{"num_hidden_layers": 10, "n_experts": 160, "hidden_act": "gelu", "balance_bias": false, "shared_expert_gate": true, "init_std_router": 0.00955, "vocab_size": 2048, "norm_eps": 1e-05, "tie_word_embeddings": true, "learning_rate": 0.00611, "train_tokens": 573200000}
Below are experts of layer 5 (counted from 0) of a mixture-of-experts language model. Rows are named router (the router's row for the expert) and show model dimensions 96-191. Each number is 128 + 24 x the weight over its row's rms, rounded and kept within 0 to 255.
After each expert's rows: a language model's description of what the expert responds to. This comes from a sample of Wikipedia text that the model never trained on.

# expert 54
router [169 117 133 108 131 142 113 153  99  97 117 119 116 131 123  90 116 152 143 104 136 124  87 104 126 166 134 134  93  90 148 142 131 149  85 167 101 117 181 132 153 148 115 134 124 125 101 104 119 128 115 108 144 143 111 156  73 148 112 126 110 184 122 166 158 111  66 122 168 121 117 143 116 145  95 128 129 131 134 162 145 107 117 154 154 122 146 157 144  98  98 138 122 115  96 152]
Description: Given names and nationality adjectives (American, German, William, John), plus name-completing pieces like -bert, -mon, -gar after Al, Ro.

# expert 32
router [170 128 107 138 157 115 179  79 166 116 122 170 101 129 107 122 122 150 147 117  85 140 104 102 175 146 170 133  90 139 123 154 142 136 157 107 131 134 149 166 108 143 115 147 143 128 125 133 125 169 142 142 142  71 149 138 101 111 148  93 120 179 120 164 115 127  82 113 130  96 178 138 154 133 129 122 123 115 174 129 156 155 115 130 159 147 144  86 142 105 110 100  87 139 117 127]
Description: The vowel o and similar pieces inside words and names, as in choreographer, Eurovision, radio, studio, cameo, and os.

# expert 7
router [197 143 122 164 113 167 155 106 126 150 120 150 136  94 129 147 135 117 165 103 101 192  91 151 134  97 163  78 114 163 109 137 109 124 132 113 136 120 119 142 108 166  84 120 148 149  95 109 107  65 125  75 177 103  91 127 120  84 116 111 124 146 156 129 112 111  99 112 119 115 102 128 128 164 145  95 125 118 176 159 159 120 124 141 174 133 161 126 101 111 107 111 152 123  90  90]
Description: Word pieces 'c' and 'er' mid-word, as in advan-c-ed, announ-c-ing, teach-er, tow-er, plus commas after dates.

# expert 6
router [146 143 147 143 114 116 182 175 121  82 128 100 140 137 109 142 131 117 148  98 111 159 143 135 153 178  86 138 125  82 115 110 116 113 152 130 125 132 145 122  95 147 120 108 142 133 151  95 157 109  97 103 185 115 115 137 141 116 114 116 127 139  79 149 162  90 118 113 102 126 142 101 163 128 127 114 137 189 144 142 123 128 154  94 151 103 178 166 119 129 114 111 141  98  85 121]
Description: Word-final suffix pieces like -an, -tion, -lic, -tor, -ian in nationalities, titles and names (Russian, Cosmopolitan, prosecution, controller).

# expert 23
router [134 112 126 170 131  95 120 139 143 115 129 141 127  97 143 129 117 186 145 134 104  89 115 104 149 165 158  72 133 163  99 178 128 111 125 121 141 123 151 110 154 127 138 121 113 120 156 144 143  96 145 106 150  76 127 169 100  79  96 103 154 132 116 162 118 112 101 139 111 170 118 137 130 162 137 123 124 182 163 151 200 168 130 130 142 140 121  94 128  98 114 123  93  72 106 166]
Description: Second syllable pieces right after a word's opening letters, especially ul, op, mi, im, as in sched-ul-ed, manip-ul-ator, sub-op-timal.

# expert 46
router [117 143 137 139  83  96 146 102  97 107 108 140 122  92 144 104 103 139  95 118 140 156  78 109 150 132 119 121 132  97 109 143 152 117  90 131 143 141 109 115 120 180 140 128 158 113  94 138 120 114 146 117 157 127 125 136 156  87 152 112 134 109 125 139 159 102 118 144 110 198 125 124 114 144 186 117 111 101 116 122 171  94 132 106 163 133  93 133 115 120  97  83 163  74 118 136]
Description: Final y and y-containing pieces closing a word, such as Demonym, victory, variety, any, Player; also ies and cy endings.

# expert 27
router [158 125 106 181 139 124 160 141 140 148 133 101 108 138 167 134  78  95 126 120 136 104 120 101 164 115 137 159  88 121 122 166 146 140 111 173 128 122 152 147 111 148 113 147 151 128 120 112  99 128 130 125 123 108 144 113 125 107 157 153 129 124 119  85 143 118 119  84 129 125 156 136 134 139 186 134 145 174 119 152 108  50 133 102 173 121 104 137 162 126 122  98 127  82 132 111]
Description: The piece et inside words like vari-et-y, me-et-ing, Crick-et, vend-et-ta; also capital A in acronyms, dashes in tables, years.

# expert 63
router [109 112 166 155 158 111 147  86 156 108 119 130 140  94 122  91 134 157 134  89 134 129 121 103 152 155 170 124 133 104 113 124 103  92 119 125  98 131 141 133 149 136 103 123 150 135 105 125  72 149 112  96 157 108 106 110 148  85  86 131 132 116 118 102 125 121 150 107 131 180 136 167 103  92 140 158 134 150 152 104 149 143 135 142 126 131  99 105 128 134 124 127  91 113 117 105]
Description: Word-initial pieces con, pro, pa, de, ex following commas or articles, plus Note in parenthetical notes and sq mi, LaTeX subscripts.

# expert 0
router [126 140 129 150 112 150  97 134 168 109 104 138  93 122 137 138 128 122 139 107  81 122  89  60 160 109 166 133 130  81 126 145 116 148 134 105 100 142 167 108 153 157 119 162 119 153 102 159 135 158 164 135 124 151 113 153 155 109 101 103 118 144 109 155 149 151 118 109  94 131 148 128 154 156 106  89 120  97 174 111 117 130 130 119 176 111 143 118 147 134 146  68 117 116 101  93]
Description: The -ly/-ally ending that completes adverbs (thoroughly, shortly, highly), plus auxiliaries and adverbs like also, been, was, still.

# expert 2
router [165 114 118 154 134  60 108 121  88 126 170 149  93 100 131 134 127 138 121 105 105 128 128  71 137 149 133 105  51 128 129 136 111 119 138 140 133 121 141 109 104 146 157 145 112 139 125 134 151 136 115 113 116  84 102 133 156 136 138  79 147 124 114 110 162  96 122 114 141 142 136 137 115 156 120 172 111 196 134 117 117 122 186 119 166 106 115  71 135 133 154 114 139 122 104 113]
Description: Short syllables inside words or names such as gra, tro, vel, ho, no, so, Jo, as in geographer, telenovelas, javelin.

# expert 1
router [120  85 158 112 126 122 166 131 105  98 140 185 165  80 167 121 158 150 100  99  70 147 102 117 135 173 144 117 120  88 125 160 117 114 146 121 137 179 117 171 110 155 114  92 120 136 126 141 148 105  77 143 147 110  98 100 112 119 119 122 165 110  75 112 155  86 109 131 141 138 132 109 128 159 107 155 105 150 134 102 161 145 109 117 140  78 126 119 140 124  91 135 116  94 124 143]
Description: Syllables inside names and words, often foreign, like Saskat-che-wan, Bas-que, Satur-day, Du-ke, plus opening parentheses and colons.

# expert 13
router [156 131 133 144 104 188 178 142 140 115 134 127 115 131 177 161 121 153 159 103 115 142 132 147 155 108 142 128 144 137 166 178 144 110 109 149 154 166  98 130 130 151  82 144 123 105 130 107 104 138 101 118 120 119  99 131 116 134 112 121 136 149 149 144 132  96 111 114 112 116 114 146 146 154 144 125 132  98 125  85 170 124 109 150 135  94  76 144  83  94  75  98  97 132  98 106]
Description: Word-internal pieces like 'ter', 'ang', 'ell', 'gh', 'amp', as in Rot-ter-dam, quar-ter-finals, Ch-ang-es, C-amp-bell.

# expert 39
router [116 118 132 145  96  85 105 145 178 125 149 134 157 118 104 121 134 169 149 142 126  86 120  88 162 128 134  99 124 113  91 129  61 129 142 155 100 110 126 110 110 161 134 103 133 160 126 135 146 139 135 137 151  86 115 158 113 150  99 138 178 146 117 141 124  97  92 104 103 147 144 177 120 139 127 110 132 131 107 100 132 158 139 144 134  86 140 118 146 119 125 116 109 121 112 124]
Description: Closing pieces and whole nouns ending a word or name, especially wind-ow, plus people, area, Town, War, House, Stadium.

# expert 29
router [161  99 155 133 122 128 132 179 132 112 119 161 130 117 137 118 132 129 117 127 105  97 112 106 150 161 164 114 126 123 105 157 136 131 116 149 159 170 187  92 132 134 116 119 124 116  80 132 145 140 112  86 122  74 143 167 117 118 104 102 144 158 122 155 149 114 114  99 120 108 180 122 123 133 153 139 150 119 144 108 118  97 158 113 157 126 171 117  96 141 112 121 121  97  97 115]
Description: Separators right after a name or word in tables, lists and career stats, mainly table pipes, slashes, opening parentheses and commas.

# expert 37
router [139 132 151 106 120  90 161 151 108  85 148  93 117 105  86 117 114 150 105 137  92 154 104 144 144 103 122  94 119 166 150 146 130 136 126 113 155 168 177 146 118 140 129 100 156 140 114 117 133 186 129 109 155  72 125 167 101 105 137 144 167 151 124 148 126  87 126 133 130 142 134 137 168 154 137 113 102 100 139 133 144 126 128 154 156  80 129 178 117 102  75 129 117  95 107 109]
Description: Inner word pieces 'se', 'um', 'ill', and accented é, è, often in French names, as in ver-se, Phyl-um, Andr-é-s.

# expert 61
router [160 124 133 175 120 145 147 130 127 109 107 132 119 159  92 131 104 107 117  94 105 123 123  95 159 108 107 120  75 100 110 116 130 145  96 147 120 148 115 142 142 171 120  98 154 127 112 146 139 169 115 143 189 137 170 130 107 121 131 129 219 128 127 126 169 107 116 152 112 157 145 150 129 107 122 108 119 135 181 113 142 147 106 133 137  93 125 118 119 136 128  98  84 146 107 106]
Description: Suffix 's' ending plural nouns and third-person verbs, as in role-s, pupil-s, play-s, operation-s, bypass-es.

# expert 41
router [113 109 153 155 120 145 113 168 125  96 114 145 123 115 100 118 165 109 104 115  96 144 152 125 133 119 108 112 124  99 167 176 139 123  99 155 124 168 112 144 105 160 112 130 153 140 138 118 105  96 126 122 105 131 124 173  77 138 158 105 163 155 110 104 112  77 100 100 107 140 174 131 111 124 171 142 136  90 121 116 181  98 111 122 145 118 138 159 137 152 133 127 135 126  90 139]
Description: Words about sports, music and film, such as film, team, album, football, wrestling, plus == heading markers in section titles.

# expert 50
router [175 164 105 167 147 140 151 109 133 114 120 141 103 126 168 118 103 133 137  82 103 133 112 144 167 178 135 173  99 156  96 100  94 126 116 122 124 134 148  96 103 174 137 167 114 141 120 133 120 124 129 102 148  97 141 124 108 136 190 108 133 116 159 132 121 118  85 106 124  99 162 109 159 129 188 178 141 115 195  97 142 116 123 123 150 136 119 173 151 109  88  86  89 104 101 128]
Description: The subword pieces en, ate and all mid-word, as in licensed, Arsenal, Queen's, Khimik Voskresensk, plus Gold and As.

# expert 19
router [166 147 154 179 148 125 135 149  78 106 110 155  98  82 135 153 141 124 116 111 138 144 107  92 156 130 181 106  89  89 166  98 125 118 117 118 134 104 115 113 136 149  73 158 125 123 120 133 118 148 104  85 183 117 125 102  92 115  66 107 103 138  76 115 136 109  89 110 141 155 121 148 133 177 148 138 115 120 136 156 140 126 143 109 126 135  89 153 136 133  98 120  95 106 101 115]
Description: Short syllables like 'ro', 'de', 'La', 'pro', 'Bo' at word starts or inside, as in Chev-ro-let, de-mocracy, Conde de.

# expert 31
router [167 113 100 118 139 122 138  97 129 130 115 123 114 122 162 126 123 166 100 133 119 143 153 121 160 124 143 119  88  40 152 124  84 124 126 152 142 112 105 136 123 141  97 141 176 141 108 148 133 105 109 132 154 111  91 139 149 124 146  77 151 136 134  93 130  98 108 113 143 161 151 101 122 135 104 115 158 137 143  93 160 133 110 164 110 125 117 128 128 152 102 120  88 127 120 115]
Description: Word pieces 'd', 'el', 'id', 'den' inside words, as in Fi-el-d, Beth-el, Phila-d-elphia, Thir-d, bur-den.

# expert 17
router [164 114 112 156 105 143 179 174 101 128 126 106  61 101 121 154 125 148 103 157 161 161 165  80 167 109 156 157 112 122 129 124 110 115  92 138 118 123 178 131 124 144  34 100 172 131 104 103 116  98 147  77 129 126 131 139 138 149 120 100 125 100 146 176 140 113 106 110 131 142 136 115 105 126 103 147 117 153 127 108 122 109 115  79 140  83 123 104 140 131 113 117 136  78 119  94]
Description: Middle syllable pieces inside longer words, especially mo, to, te, ry, ain, as in tur-mo-il, Ply-mo-uth, emb-ry-os, sust-ain-ing.

# expert 35
router [154 125  93 151 100  99 165 111 165 145  99 160 132 124 136 117 119 137 154 101 145  97  99 119 153 155 154  96 129 147 183 118 145 138 118 105 127 182 128 156 103 152 141 152 167 145 120 138 149 149 118 143 154 126 148 158 117 106 129 117 136  95 142 105 133 108 122 101 134 113 143 109 166 124 136 101 144 125 101 116 151 100 145 119 150 116  93 149 150 101 120  82 115 121  81 122]
Description: A lone e or es ending a word, as in truste-e, Javanes-e, Committe-e, incom-es, with a few other short pieces.